Weights of a small mixture-of-experts language model, trained from scratch on English Wikipedia: 9040 steps.
Below are experts of layer 7 (counted from 0) of a mixture-of-experts language model. Rows are named up (a neuron's input weights, with its number), down (a neuron's output weights, with its number) and show model dimensions 0-191. Each number is 128 + 24 x the weight over its row's rms, rounded and kept within 0 to 255. Numbers have three digits each.
Before each expert's rows: "raises" lists some tokens whose logits its average output raises strongly, later layers aside; "mostly gets" lists some tokens that are sent to it at least half of the time. This comes from a sample of Wikipedia text that the model never trained on.

# expert 31
raises: "ase", "urs", "ity", "omin"
mostly gets: " A", " K", " L", " N", " J", " S"
up4:109102146145096119119106106153107130101124132095143122104132163087110123106131165144147103113145150148175098147134114113123126145135169111134113111129148128161142143122130174081148143109131079144134113139147178145138156145161114099098082155137100073126118143126135081103085159163125098163155152110129130137126161133118119112122119137129090100136164082132152119151108132164077132176159151141122158173129096109120155106102111128110100111178107067171137130147139137116134143084099142123118163096132120151101104125165153072143117142126120160152130123144154109118110141154105119152
down4:122124092155173154146156109072140102129123120168151085127099134169155120093137122138127134126062152108100170119131117144124129102119113129108108123127149124121156095145147124102077151146110163118134136107118141099106099073113157146118166080124135167174127108147124159118120100106180152119086133126132127130132121150152133122111120106131151139124094117133134169121153072080126109087108138136156092099127164177143152105115130164167138152128143168123115112117097154113133147178097155151136110162137120133147157120120107128140154132112109054116119147145134111145117155116143146120

# expert 19
raises: "oll", "er", "ep", "an", "ec", "ot"
mostly gets: " d", " f", " t", " def", " w", " res"
up4:173127100118136106154056127146140111135151122119098117137160163140119116129131150096103137092094107111147154125138128110128131141098096126112126113088172136151069124146110155073159099122145114138166121094130164130130109126151103165107193080107107113138115132146129112160128170139124143140112168172118149145131112170120144120153108122130146146142098118160112170122094095101124114153115117117118144129165133125113130072120148090161125096139161118100144204155151105123134120129076145111150162118142117128174097125152147124150118110149129107099113142144140138120136076133108140134
down4:118200129151148134087131098127106126151097165118146110083106137115130108112174106128128115136119162160107151120110156129098104147112173143128160150103139122212122103113105093108114139137124143170104130139134143102141106097121185088105181140141081114080159122147113127164096117167117130092125156137121129121140107146134150155117099115151102097099182121122121138139143145121106182154129082151095078118105141115123151120111125157135121143160144142131111133107103135128140114117141144132106183158164137145126119143120103115102124120128118111138163134140113150124078081141124120102

# expert 7
raises: "els", ";\n\n", " meaning", "ely"
mostly gets: " ", "20", "19", " Apps", "18", "10"
up4:129151162070144145120127124172095076152097139071153146143157137130149120139124139106130154172130114182111089142118106126141086135115127085135105142134100121145145137164106169122085108094143144129112112122099131084186129136112145116127094120154132106116094121080131119138068083121151118162149159142164151096139129130122121100095060122153152128152143118158122112155121131103111118109184133148143147122145153149136156140128102110159164109134138112143135090082133153140131109097125135136160114123146123114110188139142126137123075145132132118127133106101103129110140144173140151127
down4:091154114151131142116109125132175154089157160172132131112150132147174077108122164136096126113131131108114124087139136107107102115121139108135087102151102105119145094125099128158137076131137136110162135136127143172134101157108121093109109103144117117135093131141120135106138147099135162135168118146152157147127076118157127120195125118125160119135151123124146105099087138127124136112096145114143106151130095129127142104131129130130089138118146118147110124170069105130148146144175105186115136143130116153129128126162084118121157161105129112101129133107097109114221171115152096161

# expert 13
raises: "ip", "imb", "ot", "el", "an"
mostly gets: " St", " Sh", " C", "ist", " Ch", " Sch"
up1:122076130115085123109138174137152169096142113140095161131144126173119124098147102124127120122155120120073121153133122145119089172125095118190139113133162155111184110146127129120085098110146089127093128153119138153155134084179075135123143162136129129106106145094152171106139094147142144151120113099112117141145126145118098142114172122104125124116134140111139128114155085129125089176131105156133152140116127149132133135167085119119135134156107077130091110086125121105134106149174085118105114125171126140117144153122128148133158125127127110117137120146159105157089114143190130111
down1:110116159139138128140109135109137180126128165103101153144150089087146146155147169116126143107121153151091107100105126141160144130122140077087103135109128136095186143156110165109154140136127157127137106108143125145096124137150126103142171139080168130152140107098109135128182157157136129108124151092137111138136140161126143157109133160186173122165145076137125119169151085122134132159106112109127098080101122132146115112106134157075082138169126147138113117164107133092124159128094118081125109098116101130142130127151101091113114147080144112122160115121111124149099135110140107128

# expert 22
raises: "ink", "use", "av", "ace", "p"
mostly gets: "u", "i", "19", "h", "th", "ai"
up4:107158135125132122116115100169126141166149135129182134074150117115111108147112130121103151147111122131134142179129098124099153172091103159111132156124160131112131084133126139132115143100157117097100127143111108118081098129114139124159150108083140156162137109130118130126131149140146120151118144147130143121148093153106128186120101127123169085111135143144067154151180121119108113150118111128118121116080154137136127135112112146162129106135059095129076157210107143101103147126126098123171125113168125105152114147156158128109143114174102112091122105158098112123156127117142142140
down4:174162140156156115127118167145111112143121136150067113118125130098134141134116106145131054124106182103165116134120128086165123113136106193112160148129133112172161152098114144143114103151143138106102130122138128145083116161125146134177098149112101106118100103122113118119116105130067141141162110131146127123148104168082137106122123117133128141109143142127147102106147118148124101090153120117172119149115138134156132089142146127139085124141133147150136129108114186170151116122149137084110141096148150105195133129098110146120076125108131071127099111150123147153157116122135148123

# expert 8
raises: " |", ",", " "
mostly gets: " States", " University", " John", " State", " City", " School"
up1:118079104144097123103136134126130088123077129129121104120120106140130126088147114094132110125126188105157146150120106117142159121084122145156145113106120118180107072143113120103153116127139132084144136108134152131152150133129168161145153126141120154122111107144123149160125140119104123151182116144131138151140139102074175100096079154152098116140112153123166133194085145162113110129094145080109133101118126118144141134130143137146084083151138187121108134149142105149126138114147110154139146121126133160111106190121145147123145142168139155144104090179119111111146134131100097110
down1:168151125093115110154099149121113120126112129109151144071116137142156112109110105135107139138118089103137147158132166124165177116144092123107120198139144118152124144064140140133143128138121110163156080091135150120138128153158175131174129108189136096127133125150090166140140126111113113118124142140133108090122175144083113123163178106089160137143119126116082124096115141104138129096069187114137134145101112108161143098143085148136163125101139116104117130132132142139131081105132119119133128112112116101134155098103122141139153130117143103136117152159125104141106133105153173153

# expert 1
raises: "ict", "ior", "iab"
mostly gets: "burg", "ville", "ford", " Angeles", "ton", " York"
up1:104122114187103136091105168176084103151112122127158138164155125167113131110118122107142138134125109155110092112093142121158162077140151094142102094107156156148137105145131120118122145159129131112108130144135129130157139142090121147105133180131127117145051112109154135134179133117128124120130113089106143124111170124137084112134142118142144110135130114133156113119140149142100158159135059133127117153112077174120145091133155113104117128091125151122126146103073141136145077129154166144148105103122146147131130109095136146147137186108096134107112120147117137173089092151141148139
down1:094147150134118125126131104114215139160152143123168149182123104128150155110169130115121096122147091078111146136104113128117090159153115126132135135121135094101136125143134108161099157179156098154122111097114059181142152148130131142113145129134129132124152132111109118118169102125110133084109087146118150132122116147112122155130110116115126105098098139159109181082105129130118085110169129124119148128117123136152106118111138152117130122162136110136144095084094114161157140130130107118124121127116134185144108108167133162187085113098143149079143108126134107111121136125176147123

# expert 10
raises: "ri", "iz", "ist", "ement", "enced"
mostly gets: "ennis", " la", "de", " La", "urt", "la"
up1:116175140201123134140129103108126136132158130116101136103152078158130129117102092101113084152096126125125162154151158124129155150121131155139162123148126127173119161194133129149096152113107132140093084123111127125140108112121131105089184113148126117103151110139132147121107148135116093116120131121155109108122129150158109133128139155176180101124102150162084135117128114126109115130110137185093119130166082103086129126114118117128127108143136158141139092107083137093124108116138132104120120159153118098163157106137101159123103143101128155164132180123143061124135150121093164153
down1:124123076111090127151164137121137091148151138134133087126114115142139086146158115120129121121105111091118139079139130107094122124148117099122103095094101099147141166126123133134150093063138142138142136114102095076154117114147146131074123131139115145151133165175136121070158136166154104105141172133078126113140123134174133107119135112114167146108111135092117121104147114123140141128171133131160142140180174124147106118107125162115116107129117133147172150111092138143143164135097107134122136116097159143139137186164103131150090164135141124141165124159092103104153124158142102161

# expert 14
raises: " T", " F", " S", " "
mostly gets: "|", ");", "\";", " *", "',", " ;"
up4:125146096127098171161120159116147161141114115104106120136144136136103136126129105125127153144083109107140141156117127159155144142126130132130120161129117146164096135106144144111156141129143141150124096145110122111135129117159136144113186163191038085125080116169132131150093115138120113160110076117121115114152120112111113109127118111138170118171137179136107121122136138142136143110055128117145091129121149154107127113138111113123137076120137119124137170147168160144101088109092160104119137079171140134165118132088117152104098131134160122109126134117096146084098090138155147147
down4:136108173124129149149129119128128170155101136192061120104130108108171132122120132116129116094144156140100093126139191133121100095133147131143114110123117098163133172151079150122104123156149147093148154118136109122131100123075138115139098131114132127129139123088083116138117171187113136159118115185105115116141129128119140094117146086186100118116149096134097076113140156127111119127159089175163104124121133117098115130137133147150117138142162138144144124157096170098128111162115139092130096136122146136116140132131151137163124107110122133149115156110146188132121114112122109075

# expert 12
raises: "ot", "an", "o", " f", ";"
mostly gets: "un", "ur", " re", " Al", " con", " Mar"
up1:127095135138122066097146139124106160141087095149193131103086102137131129101132146127133102099106149130154162098116151166108094096171142092148106163150125104149133130176123115108142112099144143107115101075151106103160161156117112152097176119146135125136131137120075158136093129108114093145097177104131091139127135139129138150155104117108079140077118147131137109153132137148134107083092114132138128145149112140108105140120158168160146106134122120138101096148139146159090139137132123130134157161144099099135124095128135168120184095106136148145158118165105148123146146139115140140
down1:128127113142128150114074127133176131123130114106113131088144149176118178155132112116182159157134147090128128121097103138105136105114136119129153092116122172097134141164145154175102160152111141129157130182145115123108116129162146128155092119100093110096117161152168097080131117126121139169165119144143141105118138121125119116090140146099120150108142145128101086108142158091133136115149096121145118116124129131115109144173113138133099109092098116150095112080165168160125129116172103085133132129106119129145073179157120110097145180164116117123102110104149085139132130154121126130